config = dict(
    d_model=192,
    d_expert=160,
    activation='mish',
    routed_scale=6.32,
    lr_router=0.00153,
    vocab_size=12615,
    grad_clip=1.0,
    dataset='wikipedia_en',
)
Below are experts of layer 3 (counted from 0) of a mixture-of-experts language model. Rows are named router (the router's row for the expert), up (a neuron's input weights, with its number), down (a neuron's output weights, with its number) and show model dimensions 144-191. Each number is 500 + 50 x the weight over its row's rms, rounded and kept within 0 to 999. Numbers have three digits each.
After each expert's rows: "comes after" lists some tokens at least twice as common just before its tokens as in all text; "comes before" lists some tokens at least twice as common just after its tokens as in all text. This comes from a sample of Wikipedia text that the model never trained on. Tokens count by the router's weight.

# expert 41
router:514457566482426447505513444502453503482497508530555478580572477563591475526507422503507466476495523400523474495574539521494551482510423477560387
up22:486576524557508482511547654438538550419398515587424405458556483487423497559536529519480520573536445562499439499451444548513536426455475454591430
down22:485503544436538517488545439428486458470504379503548390482501488480476472590477523385460484481495548443580557510497572572432539495531507572463574
up23:490476504582485460557481533561489537539561479515549544492450477369539526517460507574496578530454417401542459507484491549401471455469513473554525
down23:394525522529588476509404493588475498553380500538463520490478519526513451568513504431501487523476470593516508551543482478479529545517453507427472
up24:504420546539507479524535480416445497434505511543373475514502478575500492510534594505534517554502525460505446454511530447553435537435507467573520
down24:519506473583459422366405588553495501445504487487558584474505462498528587501462446476456485491444467585494543546543503472553495465572404586432538
up25:433458451566520460534556447486568501387517515554527514472497460530571519533471527527546537500511524479461461551544557523468421470501547465477551
down25:598511538544532505481431593497551524637540464550509436452576543533478441430497429416495486473479523493509487493588543441451489452493531434416489
up26:588517477523538449495574504481445517538553404472529520497640549369453559421570491555520472580552514468460493509600519526423490544536509518476505
down26:438491519506438566387439494474524465520465524535487595503387517556474560517547529464509558400521424461503480430521471522465475500501504474495496
up27:469498438539577520393516437573500527506476541422398506481558587448529570484486507450571477425458562567510540477466534563581528492484494478581481
down27:526542468486552444600441525443523428477523542470519442522494562583433366602573558562396604472557568541522459408468532584465471510567546504494540
up28:552534430487464386496500513431513528537446586448525538510428502484510544448459485499496568481437436423430479569552493563476478488483496505476412
down28:492415439483556512480500499497460484422429431551539367512415574484495501514550439435502501540446620491506483438515572530461478538509545459378447
up29:463595523517564576596500552474475506554508413528562502506591540478402452474494517499464540520557488575532489541329511471489506460477524481547428
down29:569450462528506424496505583437515533531434576466531474510408491462530613573529498429584403556433471548493460439605513447418526516441535557481468
up30:503565476468589503494493451536354493561508419493519441632543530494485556488552527469573504506442481544461448495569580572531402471527497512514483
down30:508519427479542449539493507458420513486381549530542587509443431534505473473507445522471527584507510587513532551501497554523396523587576505397456
up31:540554524492522467476487601421571501509457469503529519517490435607556496381606491507554475579517472522528491520522550515636548410519477558509464
down31:494485499518503555523500524559456459551420531519593525548478483450487595488552496501549567501457419532444464455581568433453470475540431435438509
up32:458508517582461462490557437556489477604531485521474372548475433442413496448552562467523489548424433583452494492488467536500392460483483442450533
down32:526499479439485505483467458486511470508527477514578511565488557511507496542460496538447506515592536537518456526496502533525436486574521466483425
comes after: " |", ")", "==", " |  |", "===", " =="
comes before: "-", "| ", "|", "- ", "The", "- D"

# expert 16
router:559476479448504546522391519484481518518555555584444514595495521574545510507615379512503529485423509455480456497539467488518504497537426452587511
up0:486545464605436434528519486540511384501487480532598442422389481492462439522457587591437485538562553542620447451535580447477530402517520557564405
down0:445479483503456446416463451547498542553445539523495548522436477537562493517536513482541480519407544472438600622470450504546469551537545465409556
up1:524621468443526507623538513525493401519400593471495473432447513526469478401529439451532488552608519490493388457540596522516440560552532584605428
down1:609470447467599495597539571453442530548610511580586470456522423498495472457543555489676515506468503383499507495498434450556537475475501486495497
up2:459533479521508525485462549586553518548523518501473435486578489598517519522467530452458507498558547464478446466421550484494402490429467487527498
down2:481488497497485463428549396466499538573546528499474469461549527581455509508496536470475515504539489500467573497469561451480462550416520444541479
up3:525506479490495496517556542462546619537410517500455580568446517545561551507475495505524550504495475451534489527548556490457454495428521467540475
down3:473506404540418553525429502436511498512512526509482544480512460620492430494434483536508482495395463507574510544498451530515588477433514527428438
up4:536469498537451579487535529421472579420609396544509502541562501437499570563507456504523529562436539423462483598499475515565492462438491589459424
down4:516540499503478471525490490482518429477550430613571574436501473607579485435575413530458481585508501519512526511453506531649441509520379521465462
up5:476476524494470474516542457489399431554527593466493499584534474589537510528378513500470454508519510522484444429549507438418487457443503543575560
down5:467400603396496517483501606550577579479449550496432508398532473498470564501540501518526458550601518545444517551491497482469539530485516436487504
up6:454508470509491490461437488555551428380469522468509472508545507504410408497544537525545467438451488462441496499533440554454480465591537487544473
down6:437522504464492521510476532386472420539594553560493456433542501473430510458448518539420454527532519514493519535542468428496497553440536482521508
up7:540482498488562488530494511526567466505400486461454489470437424475467477560533365409477499456541456504435513521477543522499547476486491452484511
down7:534442530468542516540515569529524484464503517448413464498492522418450423483458490538536601531492453495569516522489580495548517528485520544419476
up8:501439514505588542558526491457522487468536481443563551551523482472550431484438435505544480403370542492564421541481443613524544421618469495492432
down8:473442449492382495475456551521543544568560516492496571530515649458528534480475524411389504551442580569503487531462405531545465449518507596434581
up9:509439556506510556528473522500515412471518471494511522445384495358522469467522455553507563419521456470533487515488443467503531477550495562565425
down9:551475572521557474522491459524483556615494496535507545531464442512448502525464504438535536592505470462407528522516492468504441497497524486537387
up10:596562521558497497528489534564487540461488428518500438593579479519531429513489484560474431520467451459500485519438442581465501433537382510446499
down10:564528512456446463428445488488517466499502503535482468610561465518432469457431471452483507519551428440524488530548466526531510548547474551454484
comes after: "0", "1", "3", "2", "4", "5"
comes before: "0", "1", "3", "2", "4", "6"

# expert 21
router:455513571493502529532439474458400553487533518469511446536552505627510490553509477509527472423514430487472503523542385526498529507635543489515500
up0:442519543452610479517526525475570469391543405452416454548627485472616576534480529571512446503528419434576499501519462486476531524564492557414438
down0:472507450534558542535536457499507455455507478523425504402459492482481594540567519500404483500453505522516426550489571479457492574488504472591506
up1:412502558381519528528517481479532473474490527399526468535539491519462514492544481534553482455499473525595416493481438541400583516552467569453485
down1:521429410517515493461519476507479473555528465608445435493506524519470499566476462565407507488495488605420410556516486429453477430541447541486487
up2:408536503516532448458514540470516444571583514543534472477449392467520440546538480549530538512465481460511475506467499414455446511516437502606590
down2:526536549512597405552500495421515547502461535559531400509486471291504513474503480484508465500552597440467474473508492424495489512565491422482499
up3:488522517454449548546477475459541433521406548496481507468597493439445594446526465462418477541496580582420405507496517515433489481470420531505514
down3:383507470553466559513457495455446531508545461508477446483587548514541506582576500502469437519530431427392499464410506506453492415535527458425415
up4:517543537543465548521528514480516598525459497397598565464419452550478484563439502605500475532480508521473487566479559434467505575531428378560517
down4:510447489544412436476417483453519474612492481464490494447561550484605488483503535472553523523445595582503557614472493510447453537495601556502618
up5:516485459469518481464413510460418535498482551526483535456447511500572504503490563527464524528609487385532481529495488521527522531536465534555468
down5:426549505501520473511453522449472398485507561433551520388612353494591443454484528499481503473474424509495427530402439558486565590546532433530402
up6:511503628459589495535491486477504467462549529475526517531534495580503528427461628488549509572556422528533432478459489528461532443618610504508608
down6:552576529468528540533500503440524456466508488474506486517450532522468460419539499440438572547622517493522543465530515498541517490523523510541474
up7:576427529484507414434484432503540475533539468462445460482463458431574452543534464521498491531539599511546474434497530413457571549494453508428474
down7:455555563577530487448554498428523509457535383606469463509517563490516459492562482499437549471546490494484498443520515512555523437539489510569537
up8:419507502538468492469491528482536532557444519573512444423491506484481460509515451421565433392569583568585403446610535460547498515505489549561535
down8:519516556493516523536541489491628548495488551423548491536502545543461499401543518492521506597479511462493515496500500425613537510534506488480471
up9:506531578508525556533452434499450531446513520490515476442543537413519534450477441520531479460519525512508558484448487414533606476494562497533484
down9:467522454493431498458485490525520493536472417520670487653438533529429466416476528482452426496534581567594456560474422451557525512502417557500483
up10:506454521563551469423485550441481441497432469480474524513478594569562470544563493494588533494513490584538434527467592572543513465467492476510575
down10:515545581453504464520517480469593516523520542507569494571395502610517486452510385610474511531576532489397435403396482515526473471493485493551533
comes after: ".", " | ", ",", "%", ") | ", "% | "
comes before: ".", " | ", " (", ") | ", "% | ", "%"

# expert 13
router:557493512460411468514426439492448608493479564532592542584546483553522496539577488545423469515506446556583431583539471475531576475589459507478415
up22:556497586555516446527458415490372494481483530535492490483568486487455559495493540414540438562415449542583456512588521532507483548508512511484486
down22:520439566503490511556502463509536351530472437441538573485601523471430414452475520508465531436474463515436450483526453427484484579452537542580559
up23:558449532411463457466451450538452539556554538566559511536529504516493363453499539490381462451539469477497572554461509459542459467532486627563479
down23:430484484475414513493559462563493517392557384551510494494579585444501526488456522518555545529531526527573497406568478545566528490491416500362445
up24:473494456453576443596499463479391530486586467475496507401550472519565497467518468473511459465485443562484462523546535567478494469445485501519521
down24:563387525538501507517475548458585515474492533519464549565487413536496497461584485572426555402576568475472509512479535524557463521601457528478461
up25:502535512395434560465501493455539550489436537465447439577514551509509500435480467596448439413479466512519500484521545497626412458499536553613471
down25:491526453505546414441552500532403471454470557383478501504433482445495471476410559369474555508443473423498492603504538451505476473572488522535520
up26:521528441444512496451500473567441512386575450564480569506472504584487554433500473509548615450472574546446510486497488529537537549482395499453430
down26:445497550515468530513436483435500627454458491539491493504562490522515530467493508501486505481363500546625479568531584535496448435551573428542539
up27:604475490519473539559507465531575536556479514489531567460529445479576562502461480566485448503557441560543496527531403409535457414525557449546498
down27:530451467421483396562546458489617601487394557460486556531500455542467505458446515587480543535441478474443468515500534542529578555512376473495549
up28:569479523466454467581433522523447451570489485532574488536515514380505518547488436435515496496500579480467411480516565493492579466509473512536573
down28:530520484539476482526525543502441484488433463484474508489406578473406521468415444445386426545471514450493501588582446566452520492503543456446516
up29:522499504559627525482419530476434437427449507577488556457550512567430523534604497476428469449489455598526519472488500464439604473531553484488459
down29:460473481537468500506520621534600480522524521509504578488521530398506544494449462493454538561540460570539503460451464493543460454499488468366491
up30:460591503547503465463455473488582586503516438547502577555426525537515547627451573480498555521451459535484470546516594374461507538479484458547468
down30:499466449582585448484552445437505539469492438515534573446538509516510567370508533581429398429454493435513484585383470550448485445495524487479497
up31:556570486458493452424550508502574448560504534597503499469516434523528426596461466464541482486565471484520498543581440596452552441492481473500569
down31:460428492462455590535521500496481489564557503489503449465476522472500476377440535512481475480475516487436486472517592555526467607478499473491462
up32:437475474440501452611538496526481413490556506439500602483526420547439492510493560497571528539623506551466413481489492456555435485495500481547517
down32:517483540514506533486429458492558473481413557461502534466566467470442551426530420532453445461571421601466479448390448509401533568589428536543465
comes after: ".", " =", ")", " |", "===", "=="
comes before: "=", "The", "==", "===", "In ", "In"

# expert 37
router:544530564454377471509461434506474610469572506491499534569450497571605507517487507592469495520543461486499528515498449472539508489508414505491550
up0:414553616498484434471536537557555551492530545470517464554544394453539603486505507463508465548461486461585496546563521572413477490451541595478499
down0:484471475479597559460509470507490506464616565493503482550418485552448448527573525433477503553424581487580457455442513510469542526521570445528406
up1:430542492508463567510408560534432456500523508560431468530417476537562408538559545425548431494517529476560485503431547428503492551519501503433538
down1:492489462442487587552508565508498526573514523446479480406477479493435432526413570452426426526492476423465434480571466463444425496535408430501479
up2:494543544445463418536522498480461490453489498483474467482528502477536526525494458470517537570573431531478526521521491473473513494532514480530487
down2:503485430495497537605544614523589525520480522515408442501475469430425518476548536494464493513593533465575467427518544510497458540512516384430452
up3:508326450501516435425471560469481497497539486540517514491455397533504544510544523492386475478419459481477489501496531415470505556552476390535538
down3:455447503509467492573471510500465482485450455390546501450531539570541544490485422554468541540540535440545551503568462501613417463435434474550451
up4:466566445508536487470466478418491470449540515582462488469606488424441495512510512428470491537524512574482531521491468490575466500484541564449481
down4:498488442494385529550474534420479582545521608439553424507509556550506448482487549487561463537527469566489552476526496467556467549473550499494454
up5:485523437499481507543481538544509519458538465448497516444516500449526503562608444582485468573558524545465561494424511475489444534458550465499456
down5:463471491548474465461627510495483555515533513534512460501604525505444400439653558435498475532476476494496483424467518621458561535478536511564461
up6:465522469461610430528516519591449486641475593518523534517488476619510438499452524432424519539503481576417470540549496473429521533555526520457526
down6:554387470508487504577450529457583499482568512527482547499422477476504513547516469522570496479518496407459498491462585488586496630476407519437498
up7:503484479523430575469499394519535507531562512502492447555491522499614487555509524502536507536496553460535535527471500506532509475584525604574454
down7:483564423487461559486445582502554430519537560489524409537524494518499518489603426496546496547494593525458521477407513534477479557556407464533571
up8:570592495574489537544448495504579518425560476569561576455470476510508508494556544556401547534465553535506491466490398462453499494489502499573501
down8:526576517508520462555499542491517440437483490537526400536529500576565539493515540555427464537529496519549494542585507476504383510568491529561526
up9:515538517559481483470511589476576469422572488483471549470514415571502568554505571538516516502501479484505500514532474582471447598537450468600378
down9:570458552451487484492426416480559442559520552527497555451528436564461486477411572517626482437510517466506482538508482462512487469478413450512503
up10:522544525528415481466540440466370452442598482472505418519588530527477493457521410422476537500465618498455561485540478528447500419553554487440472
down10:372503482533501547486561561459428530501511498418597518584535475552464495470603494528483579519498534423584393492540568475460453589547509519459509
comes after: "\n", " cm", "\n\n", "8", "5", "4"
comes before: "1", "2", "6", "5", "3", "4"